{
  "d_shared_expert": 128,
  "router_bias": true,
  "lr_router": 0.00177,
  "vocab_size": 4096,
  "norm_eps": 1e-05,
  "optimizer": "adamw",
  "beta1": 0.95
}
Below are experts of layer 4 (counted from 0) of a mixture-of-experts language model. Rows are named router (the router's row for the expert), up (a neuron's input weights, with its number) and show model dimensions 0-127. Each number is 500 + 50 x the weight over its row's rms, rounded and kept within 0 to 999. Numbers have three digits each.
After each expert's rows: "mostly gets" lists some tokens that are sent to it at least half of the time; "comes after" lists some tokens at least twice as common just before its tokens as in all text. This comes from a sample of Wikipedia text that the model never trained on. Tokens count by the router's weight.

# expert 77
router:483515553541518639553485535446550549531536548438494604602505546510517563484528535469450549500421508485434478589503497513408503393455497503487455485489513510448536496435488523523540457581511481482566533496477401438484532434430425526536528491526414449515513521457502533541576454394410481517416411544496500551468427582538580448445483466458403508477592528509566456436503584543493479488446
up0:521515485520490533469541533466443550492486504550480559511445523562453545445467542398445456483474493589541409523521484478562451528561526474548577473499504552546586498506588521422576479502567491538531419527525510527563503525481488405543490419457526578467466424513660540550441438498486625523509512513412562473582570429548485441543392542527494488475486470488546558527521538431549412541421
up1:490375392469535576487483458568457454456495545467506501467525476582472393481421475536418514547572418397579531534510515524383521594475497456419511467503484454501490392497484436441520563545531548591485474509518477449638537524442425512497500493485483536525514501559508454504502502535505514518427462477432510503492528551563508495499480493547469466476584557580425489483552616529583481451579
up2:467506594476458531395562392514539477488475506493454542504476477593511537477510494477516516501554494504448452369501502540474435510483440472512613445526516486520467497498498525485498374471442570512523503496547469466592494536426469547518543514471392483529467549484552539602468449447565505519390544481281489459513574517508488530396524478512459511537501517516470511430539566416559476492516
up3:573473502495494393422583445501361502461496414503479452589540415549463481618405531405534506453510577507505588485541492519472457601557612430420543513572495544436420548560527420428477498512480481553493496532570571493465560570477547523510457460486504511537484483505537485578439481532529533515481515483474550522536480472509515564541505494517516536552527561512521577509591515431527412554542
up4:545502506428436470347595449510462566414447471520445518536460434556506388586459500411473521496514549440529563445529541414563505513549515455461543450552575519559501470506523464435490493489508541509431482498431469446536551539474544487577475439490434499526420453467584509557465471512438528506519464432451504498520455482562480522502623457525527609529460475503517615456508573405579528515520
up5:490575511496461533509520540538487561550584499475532570600486492474479568492508529432443488468533585561483563474453520444428513493495540489493555445560466473621489429510578552487466495489496491684553502512548485499510483564483481445562468494512428607537515468515467537620533440546497514429501514509504530393539556429629548538531529490511497591486504525451528531540369596522528505514541
up6:522495534490506469491515460493491486505591520460456498486464466537429414507454540402402532415412580590504479479480509396521477568498374534497482448460454453510516471505562486539520505557548458583480502525550440449540571522423490521568422458483421510601510428432587608478485479450468584529447561410436489557480538395565506463549571556477598484484455498472470492495425511527482513479481
up7:522489453526441463434503489519495578443534482524491476542526457521475501501512465476508532580574546454571483437558464487453525583509613518456498522495527545455507451497454546509442460437463523486490514524453451541565545577497446482434584475502516429499445522585589678445446385464415494529476537514463519578555502482647519471459603474522458572444529494544462475501588554514577480429554
up8:556489571508477386317491584507437478539422528506440526530439484533492471463469503444516529421424555406543407472501482510611506564480444529473482402522524527451504574469513487508471470486476539395478516469585473379557524530447438486517533455534493488513490517482520551554497514553563565559434598499563480493503465456447485483398537515511534476503444407514543571444453560439483502480510
up9:557431489491510465408478439482424540553586424424507480557465495484488580469498487441465506484422542668433546499498495467541509456504529484490547527492477602510578496470501407520578635456634485490496414477474541531496583521538494483542485511445495506506485411479464477528566443497426555493554502532520559537564448494543514469513447528625536526470550522460612508417525534502491560552471
up10:498434518486506585428533452499514536382441538615459549520503488480488541524489472505586506570490392426480543502525475442430563546505534468475549470515453571534519517500464497474592419479460525480509522423517444393454480475456538462582558482456453564441516529402419542556496355510544472543518502434458506486539454470507511513478518533533505538599478458458586475462498563511518622557615
up11:512511428471476424503493475445503542462414451546492507489486539577543477514521443500359521582457443484576489471531474417536505560495555499492582494535553579520513453603482449515392461533488388385540507466470516464500478408614501480512485486497485487460504534508578551455312503531507454512512511560508512594464510503505484501498472467518505584498468534508615555475606519414528464493493
up12:543537615537513362549513438469485459578588449449536480457477471521467362475524518509556487470484612463442482456541600474560485457504520473500542476576512514559471421455467502517468500456504485466503482454523430529601469504454553497495446549530427607405515541460503536546477585405412497499424540513496438524463490466587496544561466445468517542506531486555484410449414525458483431520557
up13:557494471505499417438525493591298535499546435493516477521463426535420496571446420404492545497485494463456473489560490476486494538519570486503532469525583479524549501532493411488553500443431513502520449521564480465513536556469469508539430495485451536490506536499512541524503500514532511591505539489405668544543501433640465478449509531499619488526460471476533539506500532395422470534429
up14:520502487501584488507473517545485546450573469454572524542489499504456447587499512516474473500443547512453435503522462556518403501489504479544478543440527415599454500550452515499445381472455481462500489503517560537506505480502584443633553466495457467432481545474592408622530561436545520440478467435560517536489560559473480554395427560443530606445403505540531590491545464491455524398499
up15:500462503478412573559498406517484577521434509630557520539460510523488530515394488443517463518604468414492517489527566463450551609483415454436550436495462451442499526506406485454490510543422556602497542515452564423524467514494490547467534489498420438488514507507486426552469438463495476496459402533554462422541461501572541530515598572527466616526580506447484467518506526466499511504603
mostly gets: "\n\n", "\n", "\n   "
comes after: " |", ".", ")", ").", ".\"", "\"."

# expert 119
router:452501487490452630539487536496527483458525437545507478488511492484566513499506528523466460597527449447546490508490390555323564516465471507551406626518501584528429516543576540535513478578431448506523485500581583484492467482444471615454554448510504423583498516545502452486463455483582483490508553515511468539590621489466560463469538568495474493494547470470455564504407499531541535573500
up0:551442506580509489491471469540381516449590488488477564538491481495476476572421484429412491469531525514456514572509525462506484466590544480460536504595509457526590443554454413404501547538516545524514519428450482430530520539448521486540448501527486478540443478429540585568410468526438598511449438506468593578550497512565457515553433493557510563584616454507504583556570552420549485521482
up1:518435448440458476523590510506465621509555466544500543527488463458510440567422401451502559474532494496446562552545576409537416537564474479428575494497543445480572445473391478431514587574513462525539506467466480425500608520577459427562455544444397524545450534487519615484442465460482473515459381526448507499502470477517508523461455449509484490507570572545595506484496542446529507492524
up2:571469517452571406505565512518407566473499500469501529560419472431474390461448444443485460437454554462493526599565533469430513545525479456438583476548604466435510480514443458448505484465480519565571519453505448455557507569460510445526520533471491504506436396456551564569527456471425529531406471527435526602478443447545488467490500482518541440469546493555605483358460566486519499461491
up3:545438559497542445532530469516447617479485545530493548483500457510476491611364381504488513513435531499459545546550512476490480564621442428479602499543558489542525458451428535460494644547611527518469585469482492440561521451523509479540499476532528505471485487455509449580521470540460508600459500493483555493505467519577550494406451367495527487540522482546582447522542580451529494489515
up4:531430492457530454518574470524457534541546487502385493537430442539418451489461492463508523514472605507474459568509552465511486576626488465433566518543578465518540475479449488419470485517563519570492543511420506467521520576464452473456417515513490579536513503533531530551469485522477542586366469463500543546475448513601500573478507519571480637574491513433598498441576544429581463520550
up5:533517538501516458525536450466422529454585467489415539547462453593471491494441406451478526417503550535385511491568554478505497583624455470538649430544527495467486473501481502472496555483555459513510490449430434356570560530509481514558450509547446522519492481502517573578477495486402542586438457494471524532498514485559498506491531402523493561549534543547495448456622520402471492522494
up6:546493499470504554551588483590463519531487530380499504559452459513540465503489519466462539496411505568483530469551550454528485543646448384464540483540516395558465462432454474526429543523534454522500515521476482481520480576515535471529446455502403581493445509433598585560496428538389506524395464454513530531544536495527575439529489488494501492552531522488526484377570563441459586435531
up7:555515479501541424557512499479390571571531456500525570554568460517451410528498489489449518552535485461462493461531415441514529574582543490392548528497504511453567462488444457459594544456572472522511490459497493462577517531520576431477462483504463532615464475518544555612476450472415575573475429564362534532485412465571474549501498507492513545543527554444533456414488602472456523473501
up8:546410437517564380460532483562411558475575490411514533493415483542456469507450490410482543519537508508535522517647492496509479567603484499500561511542523493544531542471431426455564567500494507555512576492447447445609629628501592518555488520480447527552499487483502569548470452573468517532451464523447595550502446490555535498463496471547498516536583533469515547489477541429484521445487
up9:559422539449558468442585474529488485459596473514495561560501494498432437542413378453422514459544491508441500498584532509537501470646467491472518516556580534496572507510538444413509564491541423522482456493477486371549560502444437497532462568551407533527492567470564521584475478507479529536432477504441539552490497379540442543564534472481473586567548508487545479487579537463569483524491
up10:550473499428509476484606485520439533493522427494521552531455512563483414499386468495480477451435603529415570531530525440494530495616545501450641459563518537526514462531430416458479546546507461528517499427492485425608559512527453520488451540518450533556471566513561530561458450527413517534442503533419531541480400528576538549485496434486498541558540465477481555490597545379522488539506
up11:566390435493554427505603465502429537529614522549476570533435467496456384568415496376481568478502497507418525446573543491458558510501540479428547564525566456487507420472539473432509533490548505543512507449439493472577527523591499506537392490499469556519428431521556507544511537484472556541430463517427577610512507524582485465539487491585559595487496502500507460473520506435517458486496
up12:542454525476433425492540434536373588525525443531464549543441469537462410505392431447475585547577540485441525464524589512508456591605488436475540497563568520526563500461529445403511531506489517581438500433488557387562528527462517502570450492551468448497427548450508526490445513568460544499452459432480521552493482387543450499493518470520513580472492551495516479436525539383488535501535
up13:562464501452551398421561376558476480521549504536479533590473513486444452526478445456367536475496622586488582493487549454539408569570498481468560509552556438523501434482412462489461542477579486508507490497460474502549514506392488527569455494485485525558452504467503594561484482533453607535449442478442541580514407514600478488484537442513502535538528499471557512416513544453488476499583
up14:558421488420564466504579496516396523458531535523503570470484424538455440482400445485473504529478493510488512554533520428577473546596506494433605531630500476491547455497438530428511598508620596509516507462437508466561498560489566521525522430515494535552480516462571542552450474531454622498444479531471566548494487456552510541566484494515479506525503466442485559411515628450571454448494
up15:544495542466510443395536531486389530514545516554506558600501447531408452571444396478436473536549559487513523501541528461515489531583488432482575500561571497474526425424489401385461510492630482536498506460515523464557560540552535521517455471484461495494498514427602568512433404490475523479483478570497525570479473501557510493478486442565542561489537581444495457432537628415507517510472
mostly gets: " Mac", " Ell", " US", " Angel", " Sch", " IS"
comes after: " |", ",", " and", ":", ";", " of"

# expert 27
router:534504485571454592502511467378502488390477445583549494548535486516553463594504402487508448536481454456528492470470581468530575460514526414517570525496613555586514436497540463378577485471538418565498430542437500498489456483511518451525409546452497476440514507563445451544531435428446537580405540455487518533546506489539566532447481562470534464451492454454472492478586566506479453584485
up0:579451527463524477419491417469536533639497516511535589570541557469458549500514479448535549592509632391474474455485549511446461485484553441418542513494384539499458452475495437481559554561577538528474509568486421444498531381531519523524472504468471602589465512576452475439451524475449551536488519521489543466506515445605513468547517479489473489508626502491521530531470527397501469499548
up1:545501390467475495481535485465498556481517471445505525509585413570480424548453496504517459504547437665518483516548436510454507599534455390500537460531501451477565537431539397378517479526492585455485565498474492481526520489506482518422571419553508510434475525493432490431500517545488550518554437490507461558504447506527463432474404524457439496439535591641477528517615515489547488474514
up2:507452441446594452483568391533499537473533455483480568469489439482485489548465446485477529432472519497499546462534499517453462597595541473465497465640460478557549462476439546466521497476485548610494563465509451467591580542424447547592476456551464442445443528425557535519436438488466499513416445532436489472478430524589435472547560465552541516476505583539631515460497585443487514540487
up3:477371399548531504430464550468499410478498513493376458519559431515574477513448543515476514536594490559498487470500418527495419536472523459575457543609475419491421462449573446463489541481489559517431445469585473482533550502515425484497513512505469500491512465541470480412421441521550480576529536506444552644492543457525491497499366499458544495523592540524452474562418518488498526511576
up4:578458519474506517487614480554438473506524468398488606558520558436440478509502460369446493464565480528442457478595555428528474532538509558444584508524558404486553502484457459471509429472444520507529490431502500453534577470477471533531510456509454509531472495499556575538495557595441471521375508479399556571469480481521372544516520509515534543555571545489565551505557544467587542464427
up5:589428495474541432456468477523490573524575480490491545593477489522495474511427518456407531479507565542513578434554434462533469498544525450466607537549567539515461463482441436450517484491567509603527457525518476453603533492402412507580566511584518567523485468455602564479466565482465509455481411557427599539473482468566512593558507523540554569524518523470542489497521469368529518466471
up6:517473499464540488494531535557478521452497532456501538493562435457494419482488479492454523466490547522435530437538475458452537517489475550406620514489458414519568537510470472479477532432529489526472539443498446501500459463415570512531517489555356519570537600467632595571337553518519549568413413551389500536503477519543469503469496468523472558539483485491577547569511560492595465516555
up7:645471480458523369489486462423495523527602499488458573587535479510479511594483482410486510429546453504427545511565530428486478526580501465465532514518553432509541453467553441447563469521459544543461467458503470409525545540489515517488620497476416546596487513473602538479467488541468472490397444473493506582564539476570516543531515505511494599578461565470591467462532584436494534512502
up8:493538570529489503388531369536469486546430452522474548470560541552537499457536527328457466506472444526514511567485457480496536505529512543488536405501492573520543448474439592470535490526499535562344488462531468413453617465530411483544506472502419526533509555428473511594370468519507572531486503507490557449567494511518540454495482438529423501466547492420552551504491535441511488483527
up9:546521602447556507426448549438476489578482426459519463430568554575473357506491549522477520496528509615452473475540498516488457566523550515528488574500501530550497530516519430434529476544471512594461574493587485451555530435515489476542596536546479443508467538528444534473492478449537526532589523582449571500489468534582500502569561394557449582565484544506497425419532525480510557576396
up10:612445440485549467510585543492474509619570524480458579532563503447466505484450456497411508462449488557485543459584493471518446582567448533459502486532443451563479443436479467492563461575604518537440456456439513467600507546512585537500449507548436528547445535490589527584345527471527551425481458483445565527466451484535450459507536478501484523524462520465564485435535513434599519488441
up11:553458514454512469558430496439463586529480557433556478499399530559454450529456490504401477481469499513469394474505505528520367475506436519528488391510514574523508439511456565476498387490405462472522435508475518485538571543554479495463501443518535524436448533591547526561497588473477585521421532528531517551432411506523517538465490528575384545505484569500557473456478533432473385503594
up12:598509532460551514435399541504465489515492568506445468496429430519442446494453460524560533494538452464425518520556516482488494484494465459401449544485495495441385565462484514517493575491447489485539571517585460482453463514503446508619532453548513508494567558359477498526470429612529482552538549452484596580531482523494475582451504464463498489600466614492530395476448484549488602555465
up13:511500527527476441570474508456416544474508493506423525465522422420432537526429509480469467499408450407421488502510491574361475510568450506479585464526594526455396417492474491552553565579542541413455529474493572487543534566491431543500458497521513497520592449443543502561556538550524449386481469424547540469437522561520579437480423477423508541470567554522509480503469459549484440439480
up14:521479553508459494543523545504483507416447516471463548431396515547627447622480440562540453488457537435508460534505555489384453497535429537526452571450500421473456516453536541423548395494456562548550476503492494495579512489502603613505500503556483475616481507462551503490438511550535513529392503524503458554433491521499512546428507477507484520541468497616478426428536571438497568426514
up15:524552433495532511455565473547453448396477491504519538555542545483537481501497483462429505462528465596465558354500563490516505522514515553451526527541535455499483483509534470436499542498536435462505476461453391511558523528472600400600527540478488604581501510472497517512473348474486508586546466417520541426519542530418563519538538498502542484622450499464552504426552460448456511465635
mostly gets: "The", " The", " this", " This", " the", "This"
comes after: " of", ".", ",", " in", " to", " at"

# expert 105
router:490539428487437450515513498589451470509496459485400449586525527415512513487505455434427587499507545468481451518518381404593481476488529496464565464509429580511582526431450533493511615505606526557522549456487526523508525445524495545494496500538513498535552480494495573463450539588373468557502505519521481574464412387510524552431464435480514605602440529451485528528459506455523468559456
up0:542512421453532450461510522494480470574582515514512482526471439459564467505512386549552535471489567534433519424570477530511499491443504416412544361545473553473514514554487452430449521424566563495498496393647489531523574464498447517498498479522502538480402477462547492479471542491445527445485571490510556469536382446445437445511559569536534491469518611518595558526457564413503514506518
up1:540514493523532467462560479563442481540523359512523527512427460488550467507430488439447528495433572449465472494532475556532502537495562522400597525561479464460494477438538363497465533446559553498526520553500563498598593550461496478524521580613510516518512526484524457503491455528432531570481504530576490500481474589532557633469557391553463601484478524578503618474536512483526518546455
up2:491489432517541482569486566413499557499590428503486508531561520432537434429404450458579437546525533433430529536528494602422500491519565497468519549538574471416466476551498526544457504516531546519543494482522393467487455510521512477497550547522532488549509497492499592473477562497481485540427483541376523515462513461497489493369588449584349471462533458546472455563557508574531443511610
up3:480485555471469421547567435519470538531472469443387503552477423524463483535525475381492452547492504486542486496442473487545446513571492498531542527462556466535520519494586456479526440506429582594473440475568511481565577479426622582577497509517524411448503488493573580560455437552553482351483471393543473597468564476543490478475453525501435511440517451484458516535539511558576454549491
up4:531494485523468437510546458541457538398638453446455412508527452503551463503518526481480445579509479436536492493523522413507518423540517449404559522479489492457522489466444474483419492530523572547534441460482454464530542491442354370527483492511505439475488488550481509481479517576445577528457593456444511570460420440439576450528395530560469475548451515516452490578553583454479430576469
up5:506446478530465484445432545551462576499497471539502508506457490452634499480496464440422454431556509473459468518511416535482488481565517521428504455513470451499482413514453503490496503498434568492469490528590652423501450572414436506420499511545486539500437537487500503586527512546480566569457493475422527508519479451519484445568596463532500540534450429415427506420416558340577524493547
up6:582494485569570458469528495506407539536560503447565448477489540512447547465400424445432534556542525499542570490501453442543486484535509589571539452587512556577574451508544456486478541538454475504569557409581492471538510555455557464521385452495535569523544495510540586560494464465492575458475531411505535544588574486484546499479429537464515498430555479529608551519506508547419418523402
up7:489559549589563489582458440475559477435487495548609445499557410517477409460458477413412473471587455533606513526535490428444532584469523555462459459594504565571413508496521461476488469456489532563472493537401449476482551468448534601457566510508421459582453492485403479505509573525536518552464413518450539475437522453555456485580565450488437515456515538439515514471512519562526543529494
up8:516499590492358456558525401471491489408516504372418491467567504472504478505428487441499487534539490416546486522533485552358585427504484490509555464522470540509537464465550422517424470622522562427508482490454484435553508540480450439464479523604526535505458425523503494572440463560593490520509474499464558540484454501519501503485504493505499628477521593485537552534559601478480445481544
up9:516397467542542460516467524587459495536558451450569471464544482476482380596470487426507501526590547408503594512526502559496474565497575575512440513501472520507489482521405556511465573475508543486552492408481466502587517543517506555533522494447389557548498505518527575517518413526420506445441511475453489606567472486587476481517602552525512480518548534599462459430477502456628473554542
up10:502494502484515533512518447467506530487450568546487583479496511590485542476502506486521514429526466512536564417587514524510579494473471488493519502474513487471550553414469514468626581522568532510519524469474528461559494494454562526508533509499493592469548477440476523521566349415471468477540429488458497412559489486621553434544547561520537479536549619525576556408600502433517446472661
up11:516507555531488609533514497522556465534536507443433513385530486507452551486536513587431516507491496646433512545524573497456514552576435407462590492511480442498555509476509543527552493493422506464488539521526465506520571523485486483611437513436407471510410373533499599508472523503498600520478508524402557520523617490512465538491431421491442455496511437489530614494460503452512561530438
up12:456490525440468528433551445392490618439531575539462534548508476558524494505538463462516535466438523507509517513574421505493545525533529467512516463513543550525561556422509457469569536552522520458444471463453504445560459497455503462578520562509434498476532438424511494571519361462592549455548494555483574452501447472497531461513436507552477588586479597344624578486462476480522557480553
up13:514518453572564575400447502507430483505498482462495448620574505455566440511379510463471522481526559432513457469458424444465390492487462483399544553520528490421520489542507497486454522575466441510562541395423483449537507535515460590508517495506418471534517549554539522554479504477536524571507439448422488421470440479495472518577537468558520509529523510336521551439425579489444473483549
up14:477501470545444477482460460490519443418557455550502510552571471499594488583422476418498508513554440526530454592487470493426521473536549469502496518533481554515561487579480428465508484524489529592456536466475434471420483435475526480540567435458355498555491504558511531510463489563588587507442441538497482474462470461495439548525471408588439552472531533422544606375404560449589504511533
up15:478487501473523426457549474456452489506566515520439467540463419535482560528493494431436534535599585479427484500572534477439441466522536431538518525467473472582519565525556498437563480431425581568519560454591526450482503466527549486536458504617479516520553514397521591477513535506543513504530461463443474625552498440588528536421501478539543456545526457508543499589457494370537442622471
mostly gets: " ==", "|---|---|---|---|", "|---|---|---|---", "|---|---|---|---|---|", " Candidate", "|---|---|---|"
comes after: " |", "ific", " also", "|---|---|---|---", "Personal", "History"

# expert 22
router:458483514478457624542475524484529483452522461571509479489523475481558515510506527518459473562514465453525478492493443553326577504464452494555414620514515600529424532558585540537522496574430449511521475505558571490503463492444430633466554479490491412590505550571527450481506457486572497519504544491522478524611618511480574460457523575499479495512539488467463579491422497543523545588458
up0:584469481479540435487559402501428613537543475517456535532480548516430411562368489471493526483511532547466495486537578420523478610589501551447576495536535486494508432500488468445527526507545482621506541490456506479594578531520412463594478551512493464489495526401570526570522491506475551556454460496425580549510521479544450575516534464517555573499468502440605488504584556459527563488455
up1:569405559475521503421576496527368523515502474507450543566431515554441487523472439454482547461535534518433505592534524468524475462590463484502531515545525498559533519487527476474532584497540485537523548426540508430497560551540464488603503436516513581572488498441612521558528442468435529537364483494435598621467467417574468552544494493514456441512510482517565590436482582496518464548459
up2:583392487499540435493522466464480524540541455528511504547461515503504405529419358410468536525487504517470542529562520522494458560543455438515581587525577552453501428547492433442487557565502548484493517472493484419613526524522508562554520482503458553561465512502572508572460401478426545489401376511424573567552448459596456501442474479466515593555504501473502534421527493449488490466535
up3:539450477527480447496453509502422521465573424522524488517448467564432436524424460393496444525509648470429519506525494371483356557516473517471562528539540545487474411505520506439508521513584537465477444473509585501518628535474548372560561482603499532492519471480518542516490361517486495567463427522536528539538442486524510560578482474443527489470466489472457423469550522499513477500524
up4:563473498489557507444565411463420560475563459534470559595477479483493453578427467394459569550602508535504529448547486519489451487536524491472562510525599444479500441502471448425407510516562470544483494435428522448571449533509526489568485463504501474518480509436610537616455515448461498526480376476466557522457458446570441550544493495572495509447618582471498512439525594471512437540497
up5:520485465457526486550605467502439603443504471537532545612482443576459479538483477508498453489491498580411547479585580456420509446529484494426521518516553537539536524491430495423461508458541491606496520479408494441579532494506461528533466513557458540562440464435573454559525435555589660461456470491487558506449442573489554524486493511491525635512454557435534497494536549506547582527465
up6:522363407561535478436532495502426532544553476522495535535525456522557459546447407472456507443546571532390520489573499440525516566559565449421535539540528480436518414446420501473491576540506506533501549508584534508574512539517509490549468506484491491574379594474504508555527402523435541504421433499493533485578444437562482588487444551499564569555447518514496473540547555440543422464464
up7:466416450510473498443563463508439564477560469463503545590471531490477428461447475391439473438501468559473579483557487444470433571566576493492615492581595429509555450515502451362498508571548502534453457459558460440564548558477515538600416511501500509441479454499534569514429547479433532508438485509512604548486411515567488532501491506514506595480541481439533518479526605454542492516489
up8:540488469491550468424522493465399551401514478511479580533471502554468439528424465418492481502485556505401540558582527462531499561543478445412554462500583502466468483526459384472544586532483492545492565406429471510538512521491488450526461442492493539515488518531539587564458427474455608520444491569424531556412450507569537513464553450509492527561550509450593512351533548483589471504542
up9:557431521490468465458544453529460496527524481462457562523504480520442428565411464381416599509442499501419514489580512425485474533584488471457517488537555453481502427508525472391503509526514586473471507426465523482543477532488520469564467488542431615504425530467519540528484420530438584562469462549446554556497387478512466625487512523530613562497547524460471572442482608425549514525529
up10:552451486513560470501532392520462563460489473510489587510470471527477461574396451422428496496449604443484536490588580406550435505586421378476560518526506480484493450507419395483554557525572466552466536404456478454535538562572535540495459463530434515463436465555472560550494508482505533497393475474447563556540483434553555531485500474482562548459514485514523485413537604489535513452528
up11:571464498495537488516657469496433530498592470527414554577427486541462446490408487434395497545614513454462561507520532418499451523579525550517566490641584441463560472462493534428514502485590506511472498495434521499557489502447470497543473489515397535532421512452520548554522441507450589557431437524464539532494455484557478513497455440583505518500544465520541481493601533444483465435490
up12:525507490494564466404547442499469526505593472513439573547471489530484418565508457457531538549557601468430574483563564474471485542553496462462602491524599461509492465458439433409493463502527518557496541456491420446515519535500497460584468519462491518412540459470481540626483464516470568496406384540478553536514388531516442496526526439600498525504534548444553546400512541416571465454475
up13:597462478519517435477616504461422533523562464453485516539439507587510389510458453496443477502433553572494497559614522419505450576545475490473544533617548454495527463507477511468453490601505505511529433468484441440604469537515527527531421505514456539482511515522487516539409485440450579482468413441416553573511477439519499562492441433459532533408503497441551507531541621468536589527493
up14:441436568536516458532539460483517507459515569549483539488459481532524440573374432457469457556508540532404541451531531452485481502567430469499509485543544461440534516453482490405486569567513611557427517484598508452593524515394504475540499545491429423441511513473473520624534465542464550563499520468431617482521551553564466569457443422489484533449542545410534450484499487464585575484526
up15:547474490446561416512516467523389543525565468482495615514402499520458419517431429487430525507555528499473523454551484502523496536615540534451527502480525473466564463454389487443515551428495530531511528436425510482512587543409572516475534541507432520457495491452563477592414465509449544537469459473402619601452455468544524558543518516541531574489545480498511515516563648469529509516465
mostly gets: " original", " London", " million", "stem", "rd", " Paris"
comes after: ",", " (", " 1", " 8", " 9", " 2"

# expert 125
router:464521463555515507484517526572467417535492501474538582513524512480513434491525501415554505546568480523466587502539553520579554500487442529490533548476526435569604467462528550535558579514567581605542526514489621530547601600576559565545471541577491497605500565500538568501389489444436474498492527443431487434444453521590530476463604463454499523485471468457547513457521504450551441427510
up0:503438517439499505524467515453467452474505509491471549455474534545479349512510467500502502552626474495474580568516693509528496508562490533458467506560531492468500523497424465497480413535503342428542517433455468496558533513536535539480599483503408499490494557407479435530578506424431498493409423456464509558483519476438508507534539530506366553499504507420487487465522515523515575520448
up1:508450584427376438370504475496471467499400502507474567410464434548508508616510504477516532524484534365475460463478516500525518476522484429433595487492468495553526394525465480498508415466549449579493460505476417462504535463520482495536519506490500373555510510396563567534492498534556535473473561438451523520489534490450456542533646584477435455504476559459566524544500504438545517503526
up2:479475484509619484427474539515517475499525544510579473458523517558495445542484499420535465503534505414506552440497636484540567459519469532460509495494527452532415504542494522454461493473415399569474494454632522495609490440456515504603503486504442479530543543472480526543475507405483527386431448519432472606467548627456471486396473536517535419542543507518543488520569497405528545448531
up3:515517440432543435497499464484490549467486468471418437535494404489513493562442468504360473514512525489489480467495388492541499548535516503425532539525530490497457506426525414433581546567463449462495474481529506442569439482522496455520513442431576474364449435505463484500424550536556533658501517542369547541538499512498436514471449456548528546525572569604462494493452517490480522617461
up4:477516473457450378398476505463476430514402508512429525436467517468513438446473486372536513449595529476518515477545465418525499426442586495404510521528450472488547525477563570448437600548492593526484513438528546535533483508506509478327481480490452469401444525515465432598447504595531489604604503541526512492584466502535474494484524490503478529530464531513471504509434544477533495508451
up5:565537542426570503403472461378515524503494442506529511539489512500486488494394422464521456475389505506491439465515573503537470544478596531491474460552528456556487504434472471480490462515453574504523493475528474531526465501434502431467434462399395503435521521545565487482492519570465463496509468486545521517572620381583444468506528388480538501483543569407556444530499576576507496528357
up6:506525500487512462584537555493509491518407475566496517584455476492473556531506512471347587490477552505472589500499529443471489509496401432468498552555472428548468434487511566429546501441480505448550490484390495468521484494599465467506391486507386560475494482478453461541479523610513484548549477403541460430526438491355433475562519441509502461439524465463375539503504534510534568449520
up7:461591519516398484567499492594498562483441520465500450512466433453450657522510523547543530461506456514402446511474455513436485534530530493412513461606498492642512607552526474495556568440501533476524495571487431536483479531414421491580543506521542509553518491491546467476515551571462529460532555475555563512558551571500533494462498472466432485463458497432597568507560516568575518573424
up8:458553423534497565526563512511534486484410495538500414493474418485395527502452449346523389475513466491506462497540447470507509473521555490468485376574524582579528404513504525484492539410517605514478521506554565514552528505439448436466463487566553442497511412498480556472515483585560548418539555495521501495526462455440563449474476419427513559577405568488488489498456534448513506409505
up9:485476488461425509551517480543519517553581505493488539548505512450559510527426488506434524422394551590507489558507445380551440474500535564489503503524487530454531575410460529453510571486529504405517526541502566546537484509425452472449489514554499531457463533549570496625440341557458493489531460410456462394519501507517527474393540492516471567621457506465543432491440512428466430548496
up10:485496499471441511469518508545505464518457524483495459516501458524485515438458531443478542499533635488498499472589390434554514453480499560470510608445486468549452379418561489482523607493491593527501506534556500498478455535447517514479499481458511512515456468574420549454548479523501531605481619505298525468473465448593481460541526394462579503536529531525426463508428496495478449552562
up11:512561428409446509583565444464553576400385512487437434535490457479472616479484494538465480535534510549478479529506490450424482598538514485487601434469467459606494407364561525483498551437480563443443481574566542487535516497506494441544423495488527511573502385558495537475536533495481508476490458515441510556453518457443513528502430462493428582567427421476468492514501494450458559526472
up12:441473499454426519485629508562446531586592470486465457486523505535485505468502515526512478481426450529509457489528374472472523598562578470466559479491473533540546555400480517503505498385516547535478450481516485528532479527526422502467571491410569483533510473527515593474395438517505519556517504483455539507529497457490471601546540563473611660544463551502530527474553503509462509660522
up13:497575517526356499445552474517523494402541420457435485421475459492470471561529483477509513490543489511417528558518432491494518447537536487494521530535588392564513578446551501521424548453502495558430494458492508530509449481496490479639506493592469495465407432543506453523475501532540483487487534538435538485562501426550456635581400383492396525486440563507452505477450516522413527476466
up14:527515554506514423548488414578522532519510495479441468565517474552408586503461498527445474368504559546450419500464542441504486527510505514514547416523492580472495558496496552469488489484500569518492516491503502442508567447335521484407398449490446444545538507548576527588501545535444570585447535452563484470472569482572548503399514544473532606516459492448488549482372517434481484493451
up15:607458431483439569501486497522506483413556547526473499428462492492453434493497500641415432523493421474496449497485518502509487532672479542498474541537499453635471528411457493498510453484491529483484471516471477518541537533500478444487606545350427502549452474469529500488456557478514524512533520451454560551452527550387506559504529470573492514506420525494618529451528481409483579497454
mostly gets: "|---|---|---|---|---|---|", "|---|---|---|---|", "|---|---|---|---|---|", "====", "===", "=="
comes after: "\n", "==", " ==", "===", " ===", " ="